config.yaml
num_hidden_layers: 11
hidden_size: 160
n_experts: 32
experts_per_token: 1
d_expert: 416
d_shared_expert: 0
hidden_act: "squared_reglu"
moe_layers: [3, 4, 5, 6, 7, 8, 9, 10]
router_score: "sigmoid"
normalize_top_k: false
routed_scale: 2.0
balance_loss: 0.0135
balance_bias: false
router_logit_norm: 2.0
router_bias: true
scale_expert_input: true
init_std_router: 0.0127
lr_router: 0.00202
vocab_size: 5660
norm: "rmsnorm"
norm_eps: 1e-06
tie_word_embeddings: false
optimizer: "muon_variant"
learning_rate: 0.00928
beta1: 0.9
batch_tokens: [32768, 65536, 131072, 262144]
max_seq_len: 256
train_tokens: 427300000
max_steps: 4557
dataset: "wikipedia_en"
Below are experts of layer 6 (counted from 0) of a mixture-of-experts language model. Rows are named router (the router's row for the expert), gate (a neuron's input weights, with its number), up (a neuron's input weights, with its number) and show model dimensions 0-79. Each number is 500 + 25 x the weight over its row's rms, rounded and kept within 0 to 999. Numbers have three digits each.
Before each expert's rows: a language model's description of what the expert responds to. This comes from a sample of Wikipedia text that the model never trained on.

# expert 17
It responds to: Subject pronouns and auxiliaries starting a clause, such as he, she, they, who, has, had, plus line breaks ending table rows.
router:503463482482492526458531521512526515495475528490534470494481474464538538459484520442489489488459512498528513476481501467537475551518499459510494487478495519478476510536559491480515471453469463480515457488502469537492495501485480485468468517
gate0:513535538495571509482531537515482475486493503518467467510517468520526490500476495527471521519511460466485517479470498485524493477501489516464461519499505459499500481501507530492486511507539497531502505519514484496522471497485454501459544532
up0:534550522513551518497504524497466506466509511517523484486525520531503501525513470534491483500505498483502496446450474494476543505508505507467509494510519508484498445512484480518473455496563482482523533527482510512480500530513488488501536503
gate1:490471512500463541489487488500551499469453521483491490498504524500517461492503480500549499510537502502508512510495547516497500459532555513476491483506521468521513487480494499477505495500522489506536490455525500473541484496515504474527504495
up1:511493509533500473488473483559486490516506448458514511508505543461492524520526507497532527488530503485508490536476513474499522459471444470475514517485565515443495501522517513571537499479490517482490534498523518547496493539485516466527493492
gate2:478509497477530485507503467448476487469511487503474507504461515499502503499489499529542469524530512500517508497468484473532488516491517461502535483494476468502521527522497475493498462473500451531519444466506498484520538497506524510502468496
up2:482521508473516490504504477458462484475515497509475521496464519500492496496487484521527467514532523509518518502469466462532480520482518460504540485487484473494534528518499487492501462478495444532520438476494499492525531495506514501513469503
gate3:513531475493517491499484456503501475510529489539485505471530507501520477447481532503479461540503478474467514541543509495506488513472493484538537521507476509518476498504473508520510464499538500491536535481461506470498470527521533526489516478
up3:514472541499522486518505476490478477476522520503514469486464542497476532495543532525523471543496463509549465489454528499496518502468475506497528520475504526490470495542519476517530551507468529504502459526507500535523474515498512525521464472
gate4:529506457484496513486522496473479465509503527495495491544513457522521491468495555509483533493521504481487461480505527460484466429498501502538538518492485491462490444501518499531504506513497487521490490475518536538405507563504489480515506505
up4:489551483519518503462500537476497511509488468492472514520517498501540466477513527480453510533559488474558479531495496495492525515489524539492491521511556478495484527543538514484497500507509525563514540505495524509482517520560484510488503512
gate5:478497464515495489534493484527483471489504500534467474486480508510480531496467517530530486470538469537499532502461506491513534464501462495503470497529487521529471519457514558534509483528491476471524528469533473464538474495538536516490482464
up5:474491510461457499470482514542522503529481478488542476509517462520525473518549533510539460467532501511474510500498506522476542525483517528498492482513507507523460452513520525485541474454492542499523491531506529475503512520515487480501484458
gate6:516543513517497511473467470510560490442486492515501495496474517510539498527469534497551517494501470530477532517495503483500478487489512484513503500508574522495516486480542540499513487522521525514519497525486440491505457501471471509454509512
up6:521478506531518463456473544506544495518510470491470488500478455458487491494498495484463523508476485531473459510527468482533517535505516525549543509523452510511496486489514518521535458470512519459510503509518520506470493549467492465490496498
gate7:506529514462524515491518461537503524525487467559523482499504491522466550486520514528469465455531512493525513464509464536470508510483527511477517477470527507493475439468466534510443482470495501515479451476497514481451490469471466477517542476
up7:474524507531462504496490511483485496472487524512492478482487494514483525543489499522515448506534544494526468471520520502520557502477514533535536463490504487541515479485534477484483526517518462526545512515511482489469497466535468509478535475
gate8:501528520449519532485500532537478497512481475473512509544502553526500476496503486492475528534526524481514537526506490479478442516523468518490490510471462515505487523491517513499470464472488467508459466494473525484517522510518542543519532505
up8:507486518532493533495504495521508526497453498523485498468527511474518486480526524531475470533515534475463457516481458516532486470542536538500565529515508501520557465486519487492539506534505491493519469462500525536468497483520515523482500530
gate9:559479507509540476494468502511484511486473556554491490496518484500457455476485477496501479513511498479530488523494426465517508547478497467473483494480466572513533486495517495463494485473494501522524448513473503530503537531519490492444508535
up9:525497486500499520504492494507532516472501536474493473439481501515449521510463518483506477479530474504504516538488498484524527468496472505481472529476468540479501534491520526510539494555509526520534505470514464548458508482519497509504530496
gate10:503495527509490483490539518502509525509517461492520493496535494498502495555451535543473482486544559481460501543491528495502491501512478510505473491510494489484538483473488470463510503513517498528514546539463474543465529479440523525501467485
up10:448466456499525526495524516547496513505493492446487483473503530499533514540480516479488475452532520475520518507510459522521500532508466526513459473532497474530491507522524532485516476520475496501519508517534472486476479528452465534484480498
gate11:464506498501516503516489494542492495492487509435484476500501474502487489510515527508519526568463501457472515488494499500467542505525479492520474511494483481499457492525475484481494520508508476514518507520489474505505498475523529496539490501
up11:534499518496465503469515502471520502512510492547510520504504520504525498497473473500482488437526500531528481506501503509522460505476519514481537492502507528510544519485515520522486483487481538488493494484496523512498497549482461501449527505
gate12:499493527475471490478492464570521518504518494537528492460518476466498505474492465477500502521523497476510473477503495487511425466437494480532478521471466527507438496575500450509472451484482499477507479532489489475489508517508491503516502530
up12:491494553482533442514530524497510457486494482487534472495498500515480470484521488478494502439567504504508515479486491438476550496514558450454492532526479493498565459461514511469523469522463550524481516478504496522513513522507540502482516548
gate13:524539474471501525481492514536461505482455531508503491474535502514475520504479469503473501539531527471474472462512476476504536542515483555515450503480492522461515518453521472498502542499473493488530494497448525493515483468526534522507509444
up13:537507510463520471492523472480512543470537531521533500536473494457482503548471542536476460518522473490537539513474494474487503541525474522532504490534489481528478515532490489532474517512523533517500472483527493516492517466485525507454468495
gate14:481496504544527498490535474472473487491478460541523511560533462473483500505511561513492457517456561485488487518488518531549475523494509492488507474525529474467502530497520519473511470466509463519529537464496466476516507521479463526500512477
up14:517484508509509501511517517498470520481527503535472529506485495491503496507530470476514516494510466528510526511465454519442532456516487544538522522481510475540492508515520489513496495527479481475488526491489511471520555554507474540484523521
gate15:502514539545479489509493484495456491491535526530516496544520527523531469489537482530517463484528466488529503518460512477508478458528481466544520532518533461447532489480487518472465485502479459521527499497514511498536486498506503529483478520
up15:480544513521459472537475450458501507484495489474479530507492452492510508503489484453525536525469501461509469549475545528492473456495525504523482531517544503485538498500465520462483483486494497498484497539509495471520472472520512488529466462
gate16:535497543480523544505482481500501479524529526504497450482498486491508482466516470517463509491513440510485536489479513508503522516469560483464476486503545484516494508486498504527504500506528523530507458509475450476524488444493533511538514524
up16:471505460524472467486518526500504514471474482498502545512502514519501521540493538479535489509495569494539470498522494498499480484524439506547515514498461508490496484499504498464504509502484474476497542495533560502472520556511460493478492466
gate17:499478520466466425496491488499509525535519516536486454466503487497535508519502479502504553508506517510525513539502505485539522552491512521512505509502492506468479535525485509498537486496550487525487486491475477493522496474511495519539512485
up17:484488505510549481514498502473529471503510517543490491497517499499536484529493444448522515496483532543509499532516469453462507521490509498485486524515521519460482509523460511492514486461489521490502552490523543517499463491458529510485509491
gate18:459515463485487536540482464529461491520490514512555518552491514474527528486524497539480532484506534486476489489529486511494533477528521566482490517501500504525509487459474460472532492495539511498501442503494461498478438522475478476547520503
up18:446511447493500532532476475534458493531483514517545525529491512475534539488526502549481529484512537487472475483527503522498526490541504583487494504509512512523496487447463476481522492488535501519488452505486482506483455539481481490536523491
gate19:538523537492466537498499482504493516495473509553470529499468485480500532515522489513453496477475524484444517483461488529501530494511480538505470470481555512532487521464454474476490466508513512491442507501517529490483521505516531478476563484
up19:506526497467511463532513528502509479486509515480531511468495475516447498520509497487530498485535488473555447533540469534533499512535505477485515556501462483514487507491543475504527543530504489495543534484479463509531486457510458502510516480
gate20:515495505503533463534552498514504468528514504501485497536493489470558560473491534525497530500532471492505531492501458485511525501480471480447506507504498476517510502584483504469505472515544504520486525503488513504526492511506465501567475482
up20:495483515510499485541557510533522502519532493541493493539467523495513529507500532495511491483521497486468530477479481458459500524465495509464505534448465477468489475529497497505519461535457471497482491484515463497455482526534509471509489501
gate21:556474505495519503519480492504531465512524520550486509520499462480500471496524479495493468509434513462509515510491533526531488491529557518533511493512509474440507474482492503514516495493524500500531489517464530494467483500551511526474513503
up21:541492534464523562520451490521521540461528508527554523475472450476507481499539456503502490511473574534518522529496494466533517494485528468487510523481487466500490490476503480541493506501536512491461451489470484534481465492514504528482490470
gate22:512511496498457500502535510525533516519470517513486522465530466532516506520514491508533526451466528463504487440485497495492494497464485443516489489503523474438495474523512471496512516473440478462515513511494471520478493508516495531513480510
up22:498505493499463485491540502547527499528482526502483520478541471515517519509507483501544537472467525460505489451493508502492497505464513471491493494501528488450486457525509460471516495470445488469509500501474463525505491507496500530516476500
gate23:523506519510514490516484519500549492567508475517481512511490515513517522496522498586540469474511469498564490487501518524497502477497468463499492506524532513513492505492507464467498512544499461540496485512481468493486491515528509528489487507
up23:463496506545454509479496507495483486494479550493513436514530482493488486450476509459527510517493491506503471486488505501492482487474483526480517512522514461506496484490473475524525463450509537491472526490481525493515482491476458481492486491
gate24:524495538499503518520536496489469510489512495462506487529456467501511462527487524468514462530467510489477477515526525478431502532521546543526530534521478536536479467507506534472536513475500482510488508529484474501484494534485511507514513532
up24:486516513474456482498478475482468532473519480520504518496461545482488504494526453491526465472519504532520488515506465521477466484527522535523463532507483507470459535527535531510522539546528481534536482525502463492475496512474464487522542525
gate25:485479576523499458494475541467490472495509566512506482504534511487501484544494496483479535496505508480489454517509522493527511492458474490487453478488443487483475518517481510486485496530468514484496463506508502537503481512523473536491525519
up25:505487448503478487543498511511467484478459446465487484532498500538534489509521545517483483486539509451494500516548500473492513472491475484474528489489485493497526535496555489544494500479558491521502504494479532496521534498491526517508462499
gate26:459469512503466476483501477493481462501527500511543467492491515535499483519510492522435519489543538509458499491545464481518454453477514510474462494536414490488516520445528505535467548524511474508482507516480501522505510460490517501517494500
up26:496512494511506516460497506476509538509464507508456518489477482487518511474505527503526469526457503482483491513466493482533552483522488506473494490480541500520510441518470443510560462543500543505482516475502515489492522532524473478513498521
gate27:527499479445458510509507497515493504500539523495488466445498507480486474424528512506453504509502536529489487501474430495530501526467461469469504524531512526507514507517503482511500538480546523500493445494522489528504512493523516500548483496
up27:500513483473437499527485466481472492520532480482480475517529517483502463507515559472518522502521503472539511497511529484555513517508518467505510480487546502520479509472480490453491526498509485474528523497529499468490443452507521501484504508
gate28:489441535474509493519521522508568511493483527475511475491505536508475501506499520469483501509501535483504498497496515511444524544488511475507521483468535526532508514453471458526489500480497498504463489476504518453487530485493488525475487518
up28:514559460532495512486490489487433491501530469529492526518495469497526492490505490529518500491508461518487492499510493490561484458519486522495473524526474464466478490540521536482520495519507503498534508532489471550516464513505500476526514493
gate29:459476487485487479443471480523505499511470526517476485492507498511487526453492507468515511508503505525533488517530474501534481475420504467513471468529551509500548492506535505520526539499520548532474468527502549487503523539530501484505489497
up29:533481495452501496489480493498451469497527496465519511516497510477510482497530482514515466497488551537523526509499494495527515506453476503510494476495519534501515503513526488516531497514530492482469495505488537481486501535510537479494520494
gate30:467470525529480492496507467486500492491492474490489497537532507491527567524498547522487491515468533513513530525452519536494485502517554526501495538492513479527469464479492480518495530512508519503509461519511470503499509470522487542482592485
up30:475517483453489493521530489511532517542528492479505513469489490531475497486480509492501476484469464517506507494465475511498501496517468489536478552500491524518493481490500500528511471543507453523502510482518447516468488508493491457476491515
gate31:477493466558530437495460563495498541511483492463471501534484480504539532482524510497487501529507445508477533507466491506502534525530478543476510533487480550532494513505529524468487465549478516536503493527492522514498487468466508526535506508
up31:482475537529497508466488518513490495522479536447479513541472446544511513529498491500555540506481502531481480449495496482479501489485507535504472492490485527523513502514463485530510495503501428496509537526526499489540475521467444540497503498
gate32:494527555504488475506491448551504556507510504503539523486501480501488471522473493480490455530491470462517522515473506522529520510492523520476507457528535501464489488504543480531517490503465539506506539499517559522539562455458493535498500516
up32:517477470507503508508470524527480473542500502532457475494472518516491494487532479467543515458489479465535471494495545480491489484534504509500497497499528458476483517545461515501548462537473472504504468533499495490482462488511516491487497491
gate33:513427508488494487509500532523472505503494506536524505541490484520499529499515482512493461520507480483493529539554449447516472513501515511554555484481463490440507493496476496517524531474508489499465488483556514493459485482465525502464508526
up33:517418499493504489510493525525471500502495502551525498540489478511496524495510480507493451513506468478500532539554462456524477515498518511543558475483462486442501497499466495510511534473506485511471484477545507489450486476466526496463509530
gate34:519489542476532525508518542534502463524482450494519483453451511495514496492483478518475512532523526494520497490544483486501505560482542485523486474497483494510508480467467524482551480477495497483507488529486527499512500494460520538509482483
up34:511493532494526541474533462475465469470491486501541552479476540499515522475529485540465496546517463518500452508523509499512493506492457532497488459543516466516495474477495518528531518519525508529482491461520527464542481528475452513500527472
gate35:509521486548509478513511511486525532547542564500490497520480487472511504503483555542486494480501502508540516477510558500474510496495469500470499515462506528516461487483497472446498502529507534463505504475515554469539500500494531486467507515
up35:465516509457484549471494542477474508492456498519543472507528462504473496477477503493482495471477510518485509487492478475497557519492485534507509543502473493457511509525507552548511475525504499544494496500533452505477539508516472493564469464
gate36:534497462453501463490513515505491459510452523500474506502491466459494500517479473498449447502514481486511522534481518451518540525467484505472539516501484453524505480545515472485471535461490524528480421516476490533526513496517523520537463491
up36:498471506476515520524492482481521500478540478470494498489480484514498530518447494433522519480514451465488486539482501443497512501528479490513496492480502502471503489515506478471504453485482483516555510495479428490471545536543496499484489479
gate37:503518444527458463473511510532491486498447507509508486526532522482565499490492541463510523484520490487534484493538488483532494480533490506509470480502472503480494498510505479524496466515518497576476514557498437484542460481494534482503535542
up37:513475533467524535538490497464515511500540498477497511461478477526444501519506447530488470504474515503457518489459505511473499518461517496511525508501529503524507509489489523484508536499483500440521482449503555524460533530501469516504466459
gate38:526482449501505544511556481488436511554470489506499542518506532504533484486521497546497494542515501458479530449497514505538481491499498490455514476474480482505514479483492478507512493479502487479505511475525469503471507503476528518493521492
up38:495505550474490513478458502504548435484499472497478515491495461532455500502495475488494476517512464496532477551499553463463516540485507469494509486500494547450459499516546504493504484513520490505492522507461496456518495491555525481533500508
gate39:470492499561495472469541479492518494511517480467492448510500489485517486526483505414514501450461565538506471514501517498522536489516488479495511498506498479527513523465477478528520474514454541505496513519493537516503486500474453519488475443
up39:494469506489549552494508480536503505465521502545527510502496466524488528493527488555505516545462488529535533454499533533469463505487499506509483556492517487462543461498485526517462469502523474516491489517523479513535485526447524504529525540
gate40:497458519473510476502540529460496518524445524526543462501487501469526509433515580490536494499516512482488513506468501501470483467562471476487503512519508461512525495522463532443521502516498501479481503482467483514471524496481498515490481524
up40:516478493530489510515521509456494482460472533490502494454510508502477494446464518506516497532464509488510487505433496497475540474518514459538484507484502496520493539495521556477489458509487460515495514486485454453449483470539451489483504524
gate41:508520526521512536541512524520495499519484515477489500516497521485530502425491553497493479468502505495543491566518469491487512521502487491544494505496516533501492513526435478497471488479505491502481538492452484503523494485457523453453515498
up41:469494535497510480476527490524523532479483522510529460501541496522472471524445530466537532515456495515468552504513521499485496525513486527510516529525498511505518527509528501521481510482444466482530486525522545506513513501518506469519518543
gate42:494536499515492481528488476531523511487528502498531500509498501472499515488481513497532503470500492539509492506522484510448453487498484517519494483444514541470527512503502496528484473473523502517503527493460566482559488506478551502472486484
up42:526491525517516478496467481540519462505494522477522472485484486474506477481458508479503537509535517553520532492499516539465462499496469485504487475501501515474486525483526527493469518444537498507492516516468492516549492493503497484475512516
gate43:513489494506530531544518472508470502483505482541517518445457500479490464450491484548517500491508515552525550497492489534487505475459489448506479548511545489502521553523500538477504523518481512491557532474449525514454469552523514462476523495
up43:497513472477462441530493469474484512510482530487493533508532518533490543544492467508477508460531487505522450511478478484495512488539480515517480470519498484458520469452475510500528492475466518491479517479522465471466530467498513488503516506
gate44:522442460511534546544482494506486537475514538514448487546474527538511489484511484508516478490489470474508495492515452503519503472527521474523531472426498506463523485515467483528513504514523507482485532464537509548506501490510495504481502458
up44:505434452520527544506482476520479527506482496520484490535473503492497501515503513505498475484466496468535479514475472517540483483517506454522507461430464507460494474476487504516555502489551474494515549497549483526494530467502493519485472472
gate45:507476496486470486492546534484515507492477510535509527478539472505512474495507511452480504501508502473495525502484469478526516519449507506479533484513471461493470537542505524474487509511473472454486429526470477541456472527529474540533518531
up45:483468478512546480517501569545517511521525537497521476523507522482496457518448508520469500499531489510482495515482471453545475487484489534484505511500464460514477461513471518470493508498493485516507521449487436485507519466478449521462505470
gate46:493510520497524462536508519495496461503476475525476508500497546535511478485539490547485519488530466482489540467498494543476526507545464483452537482546505479482518454475516513496515501522512517495488528530506499525493496511483532494488526509
up46:510511488518547526507534531528479486464524484499468498521519495469539538512476515512497534491488472521488481523514482499550509485486478538530527476533521508523514526451489460505502495509480496468507473501484494459505479534489476513541472486
gate47:504446542467507516513536473499491490484531514502506511522466535486527501523537521539548487470490477488513514545457482473500520496488478512493502488498541476478508499492487475537523468510504499454483472510489472457484495500560486506513540472
up47:453433475461513473510526490482478531480531538529475560480510474473478561474494479526482478479471473482471513554485512538536507512476490522510521454495522475524499520488475489468516508513467517533479492481534511534485503475529523494515476488
gate48:540489530457494492506497506481456512484476512499507519524491528489487520536471470483500454457517535519478471504487511540539460435511507554490463492493499484486488499484533504493524504452549510509483477535478536520495456483472505480522499517
up48:478492490519577501516508519482471509536480467529489512510519456546516488521492532561522528486510505506542487486525489496484511510509461478502499528542473483469515489533474494531472511454516524459461521494510529490492457520502484476494462519
gate49:489489526459483533470551514520469524545488515559467506500503487483528503512510499470492522514517493484504475492519475502543510506455509517517488461531471522454481490510490473488476513474490487540502498492482491517505449532478535483477501524
up49:540485479464550479516467489485472523511479502484502480513484479525484497494508541517485505506460496530525481560485504534538464530537504516436517511499473474506461469488499477501494520493524453504479516506498514545542513505505486527479491531
gate50:506497540463485500502497432538499489517522489498461519529526517481496504499450537514504569500546523512515528480470491498509482514506484494517526468499496516515499507477501463507531495485489509477516468508500501510519549506535466465490496484
up50:501496518498480520492514511497485490483469496519490506522443513474447508531474516481460547457513588526540508502515500484464501500469489533496520492501484457489472486506476500520490483496559545534477467487491554504483482502528515505532487492
gate51:475458474483541489495459497521523505482505529513474478468485480477555478547516470456546507507500526535536508464507524460489494483448476495531513500471505520531522478544489468487438475483511489514472454494499484461530495492508485508522497542
up51:496476500445498458480539498525474537484515507520501465454474470496503506505512449472548523455494498446543479508534500483482490527505510466548551513504506542503537504500504465496473472525496530552490508480507493520489495514542440509482523517
gate52:505503482514557546522489489520503560511523498503488517517498480476507551463449515487494503483558524531468503474502493463480480477481530547479489469480501486504472499479512506475484487454514452517516520518490489537495483488522521507499520459
up52:505476498515510528522510480449537526519475482492477492516519479496524524463512550475462495477543474536505488484519513457514494506453500514505521503525484528499438460510493478497536526519520480522505486540498557494518513504522494502513524485
gate53:485491453516442476499493532511526560489520476494506504506475500478515498484486494501468484518475507497483501498505465508513501509516458530505532487506463456468540500502559549470499498485495488506526438515468535520500519502558488498514472505
up53:484464461551500510488517517491498507453480501482478516477511510533497511460481523511460481452527545483510505508503508487524454492547502468553479547526498510546497515465528549510510530468499508510537496492496493513516523512506529522472453539
gate54:498491531493499479488533472467465462513499523461485504521563543503510461529469492471515548549542488491534480485490536521471497449513496546480490499487446473511506471483498536543493507519478535535474467481444505504511522523490530503448475526
up54:516466468519503530542482462471533484479464532524494541520529509479514486537535518483527520499468515514532526535534487529508462529491490500462501484476522472472487493509513553535479471485478515480473526534478499540483500464466543531513491488
gate55:501523545506480476464537496464475505498512523481547463530486532510475532500517497461517477453465469515530544470532520497528462522507490503469522514481511515484501525507481549465499479479493510490524523469501483497497507497530513513534480489
up55:486496514521467482507494477482457476500466513496513481486446501526468482499504530452492512488459537474503537498523527466470544502470529471486488478466508530506482479453499482535494459474515523475485486489479485466525516487499490533526476496
gate56:516487497486499460522527510492535470453503500513520500491519520499545481482501517488455512505497463541523487483523460471532458485464482487482492545492481502515515482507557510508485495440495467529481471512476496551465487510518532488482471501
up56:519512533509522503478497504501516495503519492492507527498550483481493494448534448498472488498480536488552488549505486481498534504510467493545544508510453545527500551501501515551489491523540509496417450501488503516532514481485467465531470506
gate57:498537457528494517485529486486526508486493558510501529467522492471492517522498485427477463533470531482516497523507551508488502525513479511492475523480530505545530463497521498478489518533525463511439508492467537497464454496468516469537519492
up57:485491515494527498489481479512484533519471547506528485485466489512501473512481467482504464539525547457479538525499538488501560509510507544505476523475483485507544489522503460453463488494480503493516482477483525489476459506547487503536525515
gate58:445478513508511530452465539526475526483511516510474480500519501512489531469467489454466500521491530546530521492476520483516469521497494483473489483522515513508544519498465499443460508507467501515475543451482507526484504530518522509481513474
up58:501472491474533508487520470506495513536503453523496508510531507492472485462470460540506492520490454493496486529484484525471478509506528523458504533532543535536536508474530516535536462498463468503493483533473490530530486507509529482536523530
gate59:509509533472471473486524490511518521469531523522519469473476525544546467479515561498465483503498487503494459500534473481532476487524472524474460459540535501519461477510494455488482467517506516511479494534475534503512465515542494536508455528
up59:531519475469486497512509512529503495541475509482473529486529456499499521525487518498476466494463513507492467519484518549506490475492501474523470463529540474474481491468499483506459487532461491519505539454483505517528461520527506469488540535
gate60:524501508511483516493482505526536483530486489545553522537495455477531514441482510528501554474507540473528489529541500498475497563517490530491504538502489470481457526511520539473536493510528521551502497524547480467496525502510511520497482501
up60:497479499499513466491482520520519512550474475541560527513478429506509505478454465515483545489513504455557515540520496505493513525514464490491474502490487501469465500515524500503543519491507509510519511504516509486479502497498507531508468502
gate61:471486525465506522547521478494508512514525452545479481506456519500503498482514509541471473477513492475497520495472483480533534464498510528468489485535542479487501498476473505504489531552501475533537514489467461534528463514490449495514494486
up61:523532520479522471468459537532459476533492473484506481522481470477502496507457518497470468508494517514464475535538531504500540496522531538531509476484516483491458522476511502524515474468522497489499473467478497447511532466541508534491498491
gate62:505452538546502506539505511541509515487539480500466509526521503508491472532480530479447487531503527482540554513495530540525489467532505512532500516471511528521546515544496542496491461508496487519475463500498516517500467481514489519515484512
up62:469513491514474480499555504476494533505495492443528539527493468473498463473492548467497476498474501509502526491474506492534492493497508553494471470496496500495497491526481500485509508485472508548510473499518553487537519512476537515477491480
gate63:557437511510505469512527513500508451489503505503482510539563516461484502505515526519492517464517470476490496508459467486524502468476515516487496533477490518474541473539525503489488476490486475531466502478493458488513504517501488490533532555
up63:557511467481473474464489516494510481546515515443542529467517518488525513502490493553509514478502460491505481444530505498488521485511518538486529492499475538480532507501478473548520535448471479508474489500523540513527484539491478496492500505
gate64:534510524507517468539473492523473461473478505519486468499470530480516515503473495482513490481475524469480468518522485491530532527471489467504508528451523498505520488505520510544537518523475500458482537505493498524455487540449501522501516508
up64:540492472490454472520526513543512474487505510533525506468517495489526483467498494516515490468517470480497458492542464472496505539455464471537483493542473472524485529470483499526541513473494535467480482538550491480461456497517504459487522470
gate65:481538509529497505509516539548513503544537474519524454501491516498484470495453474447487486491471527485512485516491525496521493470526484476499477491510471478494531506514467481501502550484503503468507499490502504507517534523471535542505495555
up65:496476530502536492509501486475510480471503532509464557511498480513488478504550483550548499485491489469503454514491456519488495477488484486533540558518532523532532466507486491493462507484524493462508520484519516490489502503503535485520483457
gate66:503500560449482515464530441497537538514494510502438506493482483517499477451489498466515490511508484479491534462449499478506468506499494486486494505502520499506518495494498463495483488471476479524496525523472514539500512483503483510431462515
up66:487505453543526453510479586498483486462490520506544496513499540490514519536521513542467501532516512537520472533553513484519511470492495491501525490521510500498521523472486535496527541517516506476507510486520491484509500493499535511544491466
gate67:522483486536514499493503561495451505498488503519468512495524499496511540462471503484536477475480549505511487492471480492542473516533448499519520502493492490517456500515488499510532527470553456499518461515503492510505501516454537475461490506
up67:499512537520528467484493518516492489527496461498483502472473488514509516497537497506513533447505482463492474514505500478431489506519489479504515484456472533484490524483490452511506481485489498478500514517483448484534449472491479490507514526
gate68:498506485463524474488507513501505486517506524503429474484524477499520520501462511475503512531439508531514511519514486529500509518487510527512545503562521485495508481534537497524515491495523517535505437509494509532491567525507505478473484530
up68:533495479509459485482531489514486487478488481507524485505519500505523470504520472562517531481519524483490501527511461554547466521485498506528505514473537540532477548485525523556506526507513521501486491506522472481506515508514498492525488495
gate69:512491505506543466415478522480498481528488538511538492486481490467485529484528554495486483505512508494517510504505491499499479518489493565490535535490544576464549519498492519437509490525486492458500515498498460508492528518502487563474490515
up69:495543499488444534556496484533501522502496428491443501518522533537521450505471452513517515492492506504477501482491522483486514481498496459525490488506487440543460489498515493538501505485508496568472494501515513484507472482505532428516508474
gate70:463499436456520456475539517519503494501452502485501503465520481516511493455508459455447476495487519483483534463507479497467550533497504515460501490535476491520530516538503494502540502526502473493521440505451518515513477506501531463538472504
up70:544507491501436530509483522509514515528498468496507552514453546527506468521525496500498488497513473527518521523473524533478521493502472517545503464465509515509525464510505439473465510507482533505539497459509527479469464505478488503496537537
gate71:526552526520504509446497474508511521503465525467527518462491492515526525535457499494512519523532528477504471493489462451506509558519500519470521458529483498512522474468484502546496512497547522480533529511506525521510515483473532447488507475
up71:469481504464490507500527516491500496529498505501538536494472481529458478477491493542486515468494490537468509530490518484505487475448527502508489526531488492481527524491465509478509541461473463520524486477475500514475496491522517514493524535
gate72:480461479490513497468488466504499492508500525507532488542512499537518513505509460539485513495507491545469490500462506530486509505494483517525520478489457532490490458470492521478504548510472548540527490494493469512512484444458517466488509490
up72:496526470494471507463490486512508467470477519480490505470502447502462449472499511496524484539513532451534524510483453497493515491514472494454464472482476516513488444486556487522530514483497484528501517491514506505487537491488486486470509487
gate73:524476473521466509498460489513473489514511547529462474463484502491492464465501542474472495516500487477487466513521482502522510526527510518535468534499541520479468491489452529508455466517476520479536528465452504463540497485528517521514525519
up73:496527529477544477475484503466508517474538551490533498509510501485502494493511533532486509496534513526465508515471535476467468461527523487474499474511477523480459502464504473520477469531508476492485527467528480488502472523457484530486498459
gate74:498451509473535505507477499496501510523462531506517507520467519509528500560461529508527489500518513472437479525492472492464544497468479533497500511480493551505533482513506507502492501480463540484566498470543477489474515494488559537515522505
up74:516476488507515482491501456496457514479501504467498487504505488500470548469516488491520516515511501527504530496498491545556551468458512459516517487487486488516466487475522469518489464522467523530493531504542457490531527504524529479469497468
gate75:515506544462474527481557514475542458496513481527505490483519509478502479523466491485467525471517468519502500478504456466505506501491541518471530523544489504482513509477489501522499506455510474460510460506481493497509481508524516513499467522
up75:518510461508545500501489513513538519535473528500533510524509535508486491535533524535491516548521507508507517486499498497508501504521493516513493460553506499488508513443472467499502475520473533484500500496524564503496481513550455464515528490
gate76:507511528476511462489517465483502505488499542506504460534485537524487542517524528511517505468527520485526458453506522485493522499506436511513470465557501510514536484527516523482471553523524532486482495529483498529540495479539513466455519523
up76:468456494527523509448494522500520546538483509497451497477546512525493490518479495479506534484457461476489523467470472492503504463460510529498495546510522471488479537509460487529488537463471496488521499511517473461516483473506503477508475525
gate77:524518519535461483527481487482499484468471518442457470523472451511522527552478528467469475501508489517523508499501530464518500469481465464485503484534497504491506460561518509477501503516491497501465501509490506471530519522499532477489456503
up77:526519525533468477526483491485504486462477516432459473517464429516526537543480531464481470493508497519524516506490530460524504471482474470475505491536499506497507467547513512483497502514492494505468501511493517477526524523502531476484466507
gate78:487448522496486516518493472470460482473449499496517512482519541542470492504519531540547506494485543473476493510472509512463545439485525489480509492489525491458509460475515515504461490514472482519485524492464507442506533491506543493497484513
up78:479491489491489495511486497477526534508551492549504505495488465454516482524505524511489536536509473525503506469484496534501468525519516493473501510537467474477506481516481537507523525465478502495533491526533524514490502483473459523531475467
gate79:513502473494498510549514544465495500486530516509470505500486524452471508484488494543514518501496529554519459459513472469514504501526492496525477542507480502461508528528488481502514450475504556534499528532475498506473488543497501551477546484
up79:510512543474467459537504534533507487510504473515491453512499453541542518494493516482527526525468453513541496537489507527506536470530497464525470470469483453523467533498512526485528508466535499494513503513518491520517520465457512475497496510
gate80:521523502537492529507469513502527487511547457513487506441494497543500511539532531539489490532498498492480479489472554518507499482501485490514496481494481488512532496462535449528536539492508529503473492529510549527479551471532493470505497510
up80:522522502531480543495543490499498523482533490503517455444518525561464508466484498469507467517489524459484521481457501508479502532488476475513522500508509470462477511467553449491496537458517513500487500505539540504504517477477500490480542482
gate81:484503483480503458515521532461520495456495458528520453509519500531543532514531535485496513466542535504520513483453499506535477463492540501530497551498507469496501534527457482534470477517546486512514465509498517482523503476517456504470466535
up81:467524489468462522466527523554501469530459521513484462458497530535479505494495469486518477496504466499456465530519556517509479505512467494484472510529477524452498528483539512467504481536500508511533534504512487493479524535485485485514549523